Weights of a small mixture-of-experts language model, trained from scratch on English Wikipedia.
Size: 14 layers, width 448.
Experts: 32 experts in each of 7 layers, 2 picks a token.
Below are experts of layer 9 (counted from 0) of a mixture-of-experts language model. Rows are named router (the router's row for the expert), up (a neuron's input weights, with its number), down (a neuron's output weights, with its number) and show model dimensions 0-223. Each number is 500 + 40 x the weight over its row's rms, rounded and kept within 0 to 999. Numbers have three digits each.
After each expert's rows: a language model's description of what the expert responds to; "gets" lists some tokens that make up at least twice as much of what it gets as of all text. This comes from a sample of Wikipedia text that the model never trained on. Tokens count by the router's weight.

# expert 17
router:503501431482500521606466534549549499494522454535484497446465456449562457525597477478517556431481509548525586472501595522549491501565501488523537494467470444521466496536443521545477537507534511524502435441539503424554498482505535475432561580459489516512458499518495584480510530519515521541516459490508546480528538417460504480446570459488576536550493477567561521453466532459512521468515438509534504500470489447525537495458575514548548484496464476559465519457453495488567463525489501532437451388491505528470521485575475486509472474519480492501450404448616425466485558541506460454470559478509515569540513540548504430563554432544459514427541497495489492496532410529479476506471
up0:570578495453472494466479438449462510501474514424577510447523531450503499508522460476523520488492514488499483509479557481552447427526467386514464544540453538469518518498492489517429566448528522502550528538523536490495514465484563478506492503454516507511519409435514524510473484555556430481507475508487465408456522521514429503558519537484574491481463574569450553462516500505488484597482581418487552496546553535551419561494494481456530502540548435524529482505456532515491489497469503576525619509450450541510468479448493565491466477463468492480427532433447509523506513524546411515481482541488532571453541539557450542480477504482500545438555501407542543443474467487491449541495
down0:443530453521472449462524510587535504425538399415527475472483472490535560486473457485537535488480449574530504604572592473512484493521407528410469509534529526561516593470554546513490575529509570476540447456563531460525505520542492476448478537491505562462513545498464518414440540447472489458502544518518562482533428529509508513433515489450496526471580514454423487485537543511472500411454510479498483545508432451522531559480538485508501508515482451467600491512470436529487441472517448480474443498502470498534480500533485541495443449469511518488418462510447532492501496504462463422514477538435461493513560508575447545463519551440566492526468509502509541500518462444476430454449
Determiners the, a, an and opening parentheses or quotes that begin a noun phrase or aside, as in Perú (Lima.
gets: " the", " (", " a", " ", " \"", " The"

# expert 26
router:534544484542484588544453535533523512552571495522422459491486471436495539516433519502556582414553471521511519548475539450511476428532587543548485467526556555532505504392521486507563547513478544486513533422507476530553483505479557556442503435441546544505450489537574574479570585527426520569510487478504516401461460446544518558416477535468484494513503460496488562501553552546579504507492504464506505465541513559524547442550533490481537439508479418526472431446454503538505515521511510437495462462540432513508502480528465528539528523511449418466503490523521462473466532519529526451449528481419444442395525476515483460498537434496558459466456522495512553561539459445462509479411
up0:380524566503495500493411461526486491491444527539541472453510522543523477486467482502459561441460499498513503474543361501484450522459501427431450560437509492491555505512530496516516472524503565481515506533542540484559561506461488518465553490466475489577529483473470458520483561450527495523459481559460500461541498469497515597560579457483533527600505554437526532474524435456499485485512470556467517584475452480450433495472495500417559533481437507602449479497488482550513565499531485522535545485491522459474394581503423501536499527532505530516443534473444497465527468544504494523508506488525610462495467575572501523497462529551472513502461404492554500544455464478494517477569
down0:517447497520433537502504484477476535525486433472453458390539520540510476555545490462521541445545486529450460533518485511506492501502515448523448490462493467489501513509527536535539522570489498436527554449460483507536494480527539568467457566479487531507457488469518512553479518512414558500491523576460545544581476550582443562525446498529531512457493508480473519574525470474549540492439510516410388466506442502556465501466480504531497521479511415457476498501572480520488542454526559518444476528476491492480426527535547482497543484455461502520486503549408532475514567519404468488465502520506507486432463472394497535469547509578514521495452479542495532518497547519507518496491
Articles, numbers and quantity words opening a predicate noun phrase, such as one of the, a turning point, three policies, eldest.
gets: " a", " an", " one", " the", " two", " first"

# expert 3
router:478493486558484537443467507439474513541458540454504470549534530501509526575527443514489476484543577565454552500507551475565407484408550541501465550476556547491514485477513510508497447514528504485448520472500497448547499552544412503442499463443475523491505498498486575554443534419474523521501503388494480434506549510475492492555548515560502454564478490516482497433523522547519533570513504489534523477481467479527542471530530426389521515535544544474514534514506607514508544498511462535439486544424470551479430501510522541506528403520458535453433461452481540477478551485509481478449511467473496507540502462409581478492552466531474516525491453492398491486490492507484479536445
up0:524523448433512521468477488427494469452561487432423511475574532500508554547497511526504487483497492477522537543512505482422487490442552468503529470466505477513465552472480470534496517417411475459516482438468485497460529486500548528457457499488473558462579574500496460499499517515497469454536468587479413507445512474520445521499527493568473535559485443498508418423509528473481601484493480534519568524541504451486495478512481553464440498478521496510583457446511466456491531537469461401485456556553503541477529541506439504484470483489461469512512429444454522469485383488432509509500511466510530518458478513502489520499579521440522609442540442487486558549462435502575442442492
down0:470466520547482476480466537467535441476507523559501504449530541466459490521422541548490463487510519455530449508466434511473496436460494511464567465461435535487431522461469463505541452465472468537552525449566495482537419502483473455492450532535509510467428520461502464499483448617526460542464453505540509535484615509598494455493511528545488576493467491496510477504461496414516497546513503548486532467459551543551476483508472532464500469513464466544543513480503431442474519482465488538521448478545529476441465467464525615465545531501494552518516479561477488480571496495504543473479443500580423486534459480464512493524504480496577472490471551476453483454473494483515447471502
Short word-start pieces and prefixes inside a word being spelled out, such as in-t-act, de-t-achment, pre, sub, mid, th.
gets: "t", "th", " pre", "it", "de", "st"

# expert 25
router:461444445457533419502540454522461485433437563437445559441527597499474522550449532525530528531520511504501542475497449497481542521550452451516476506535551517518494455555464502518525504479510441451516475538513453438516507530583469571501452493508474485512414477459494458506490508532558514470457554479481479522516535546573455567562532496485502517456490529483569462478482480451511386469581533477454442560510524512531525528456404461539503536529446474448539469550461534498545555569509461510513487551516512549588564515507467525453493488475414546475494536506464503588444524514492488607531497455492513555515475480582496538501397572507496564519506477502517531515493452491460525572503
up0:524454486462524469553495534508521494559515585571542453457535449500435480569518528503499527490607385497511477484437469499507538511470387551470458577540439492459572506512460499458497495505520432449483508491536539461505450561485515479503540534519514454531488462522451511497563379501537535493547502553483509535508600558459469510464555524427460455480514521522457502511463538501440509447528528517482518525492460488525528571471514500465548494391488544581487505504521503543479531463453501529491482424540524503524488533494523486577479590503528533483513515534554510544573542485492489502539518475430488543511534444490431502422545467458546562421555488476513557518493445441436504491475
down0:508556551599426489525490441466547475506442444551510412520509521489501488555563482473468590563548475486504445490507440450497542501531497472453559542513467468494511497569507546544564460511576533399498535508539432487508514519575534521541536470491532460492508569484504518512476528507522521509531484423432545516429505480525489459451468462519459528506397538437492446440451512509524496548491507512439548512501463441536557507504530480516498477432547509402562494474505492518458488461520450446508557501520508475532476482594460438618538514513479448472491520507475486488493509568535576455443490510486497524507445527580524574463431485553512537501485479471451512548455506528564485410504
Headings, list dashes and infobox field names at line starts, such as See also, Scientific classification, Country, Other names, Preceded.
gets: "-", ":", "\n", "==", "|", "="

# expert 2
router:434515500502563543604547509542494530565504509483442527495517448513513435511448501506431508537529484482461516494463504514437496501516570543584443481551455538420504481471509495468439461452490442581496470555449474541494482452438538448481460591498541530474512484488454400486483459504487509520533480508439500485517509531509541475508533446531468494517495466479573440429457484518444497543475476543454543454474525481497476508405429560511518460554535515495555527536509469521569426530506556469581507475455502525494513455476474433455511514521508478533511479573412482525438519527388504478483547557511505490493475510445489444435579540519540413513505465426582528521568493480517511424437
up0:440524451514542489455542580504479519468449495475441501558497534491461503517510494527479493486471532500494473504444494474491521496502564574570498441569465447534497465449442502489487539522433486500468544500460480527436491490502423489445451462471439461511519532471478551601516587414580473353482511526514473485472474507558476557583528493545493505511465446444474474468473539470487523505504474529509495552527492529536562502490530537499453451463458568492470560527517552527520540503578545556493517502414503490459482505529438553448428509515461463578500543405527513572447491500545437464514485521527457460467444504484527555517407431516530515479478443552496557581526512477554558486496
down0:524517460421496547562481509457463493457525466498523508529503604475483506468496517529529524498449506509466516521592522493508520539453487463527558511481526523495384514503536576464513525528490549498468483512477466522465491479539478514505496486498436460508548453502521553500549551528504510501562508571547481515554521453529508443496487539545509468525467531497513488513479546536511467490544491561571507456497481490469495494538501451499471424476490460472488497487546443604527626487500554455463485520524450485475463572502463494469473433482493501572513404418465504509453533599484430463418499442525439500408498524499450578525501486506541461416506495543602465435486533465460467505505
Auxiliary and copular verbs and infinitive "to" at the start of a verb phrase, such as was, would, to be corrected.
gets: " to", " was", " is", " be", " were", " are"

# expert 1
router:444494472458500534433495486531416481427514543405425491471442458493469522529481632492485559529543433471453490528542467500499622534617506526458508483436507542510493472540537503481546538490489546541487402476561503589476556607511503458517518465438455501463443585465529522477542447502533556458451520453522510499510538476574443571540486499414516498559508509499576482468417484456527466509467452503450486466540505469498488518502434517551513444525408490492492502509488467532518514515517481557463490492531486512515519485469464466471490537492481541551541530496453499551467535479599491504536484526483456501572498507539464539493461567515444575584511536463520457502510547466558515464511
up0:522572455441512467476498486478409497467465476544540456555523526445439503535533553439532502563448485511504498538535507459494535518493433474469492499581494466485477468500466521532513551509472453504529446582546463459517540488463474496569467511591482515489405497556454526521469501528524493475507443535555438460470528560505476581518515501454421487489529491415502444547481567505394541500505537481572531464467479467500520475547483546430561510424516479510546502524520489519491546464553525504565465474610535543454512552598575501410496499481509498508478432438499521486466451437530417417489489472551530480483497468468455581500511515476437469498465530505488541478451542444520520384514
down0:499460406484478500530575441484495525524505472514492462547425465463501435525549493457512469512563439532532464521469452521498439469513484473525460465510536575473449425547532508518577530424531535474446391577538579451540534463473435497508415494565462496473578500440549472509482468566537465438511525468517466467556594606440483488468499454471467523554523543508463502505538496489451456516508517587497411456476508455463565572477523484555437448564392513515465516573491502535552514504554562498503481491572586520540500497506470493484592428470579548473543468485493457481493483518519470467502499546588492446510547546456490473515548510509437524467501525472514518485469438463509586454484
Tokens right after field labels in infobox and taxobox lists, e.g. colons after Died or Designated, and taxon names like Siluriformes.
gets: ":", "-", " |", "|", " in", " ="

# expert 29
router:513468482488494510518522500505500493435555484483432442578534521481561459479456496474510571547419594389499517465541562564448493541443470557505508539524452532448490484582510498544453529512436549534552508470493540523505438449420472450584516592483473525604575483530495494472573494511479477522508490514478489501433494524521554472506546485498512449493511542474505502577433492501479524489581443501500514502445489468507428524517475533534509537511524504534548505444542499575560503491477488462530478452476523486544478463508479521538504463457455465527462469470524480509478517544461427528440508434521423557438425540537515508501475515530435544486480484508537502551479444551439496492470
up0:474450555447459532526495547467502575467528474512526495487490509469515512525551529488517495530522466455541562545481472449538525497466542572504509475566486528499492527506469528565463493446558441518454507527542497574484563551491496419593530467532526494505521564510456498449538471484463507499550513418488555511455449524530474462453513509425511507497471395531442526516549557532426547489532472481468477523538476433539477525478499491499453442467499520387569508539571446433468485505455498475432585507473460515519480561491493491551538439470443534536416463537537539517477490441513468503399463500535433494487483586558469431515575466477498523495475415409567491505464500499544458462402
down0:480470417520463491418498456513532502443497583536531530479496502495469457501537493509519505491534506514514560600472462522426447595459479463480502478517484452433509512537512450495466541495417458529510504395589557526537448442573508517484467575476541517474500437511562484425532544526525470472566559481525524511478485543510512494511453525498509445485496536520446480466545537493488488460452449487519496496543514531493448487471562523521514535502531546487466488504530495539594537541480488526503445499498514460554458421437442508612438490465515544492463480524534511547524520463437543516476526509485512523534494500494410498557492514600556444486482481476434537489514479543517491428466
Prepositions and connectives following a noun or clause, such as as, with, than, including, because, of, by.
gets: " of", " as", " with", " to", " by", " in"

# expert 21
router:455450483489514468498491442499504429554483448607561493471513453463453447560459455484520478550526526449476533527564456578556476470437554550433482516551510528518499521527527535490570512508459539414554487554556531565426522454473548469474457542507513527504426526459520428534518453504486489525560486562415459574538441510487495412553529481454493513547512511542459497475538524447470443493466514476491501432541507569511448511508466605506436453496520424484545537467480450512514479453507514421457539422458471496484538514525544541523576476519552519419487498487541477493599528559458517592516475507491543528465483503562497472531498473484506429506491514544486555468478495496575516440558
up0:500375474483478506516476512475513514473535541516530447497482468444505442566518524454489468499472388503619541485559504577492475529485497536440458511445440485467517558554434575493490509519420495497519525462474478505506533546497501457600510484494501467544528432511462512561499519551522474518430514525509446430410512466460454490490471559553517452563470534542473516470527548529418562425486510483475541490542508474559424505459574490499499444559580576532478503556478493471434505539500538536466473585534543511517517459503477488522499529587562492499412400469588547492559494514506521525440468478503502515552474478488487488506552465472493467508556456469537582482483501517518424529509
down0:383555563567459527504531477561421476562561475450520471499469518557553429548495505464555471468401442606526503516488469495452450569462434525493550529576517497452472518496497501480475503543523503410549477615490499501484528507479488446470511485532502433370473521497467557497476554487497441487510459476508471517543455517483510547492549534479432497533504466456551488504513492585547473556448500583487488507506522410531457497477501509481525427504451538495457551434491493434446496460509575483546541522533460496556460501526480435488490469515532520530518539497465499519492495410510507494443453489522497473429556570494580493512494553459427508586563496509438489470480447557539498508549
Pipe cells, spaces and signs in sports and election tables just before numbers, such as + and − goal differences, percentages, units.
gets: " |", " ", ";", " (", " +", " −"

# expert 10
router:489563503490481527548489481530525486510516508443476475484430497534507498473546587536475517463468513453569458525520516453505541430500459550396544530451446532455466523528511503492455466486391453515442502556563525501528566513519586524564509468416490521564514513500542527518534523532478491505476500427505508552456551474503522434476504483445522464523517479526471466562506468494506499523512453596537564457542445453539485451455476470564501471482491525553470494513490534452460499540550492598491534460500530527497505467492529434525507593560524597408591534489474484481476508492558501471545497497564499520517579422525585563536453576487461453516504546497577491485484456439562502552578
up0:554525437465644524473462509458525573543480563461545519543445536473533498477474485518533541489503514605548475588530489479553489417537455475495519593493520480504480563537474438417523480477428525460494485504503501553499477448536525523508442507538455510535477514408506477468495536461456508496460424454473408494489474508564485487485567557550493424459528505478497505526554562521465493472575525500479596521496508512512469495524429502524485549575474461519481499515578523469520497496479574540534539487465551532574488493488487489568484455598462523569494521501536589530468475472478544458510504524495537518456486504513503476513516487526396466552480467464449486550458497507499453557478
down0:476491547567511512512404526508503471491508521437528492411517426520584523462530535553432433506492450603526500530450467537541504461527397541528543482506537481500512445590557519563546478510483490482478401486516539452460590477535520473470528560519502573478531483467540477470445474466526513500506478476471489474438490480582539543487485526524499487459480482474519499504475539517508488474473448466506491555487519498469431516424546508447532537498503486500546482477530540515581458524492468573532538492477482492436506566482555520580508472501442512528382470513510468527566440487486560489537478479508542390556528453489471511452525527477515544506546547457462530466469515433516475502461
Prepositions, commas and life-event verbs in biographies and taxon author citations, such as born, died, moved, in, from, Haworth's comma.
gets: " in", "d", ",", " from", " of", " born"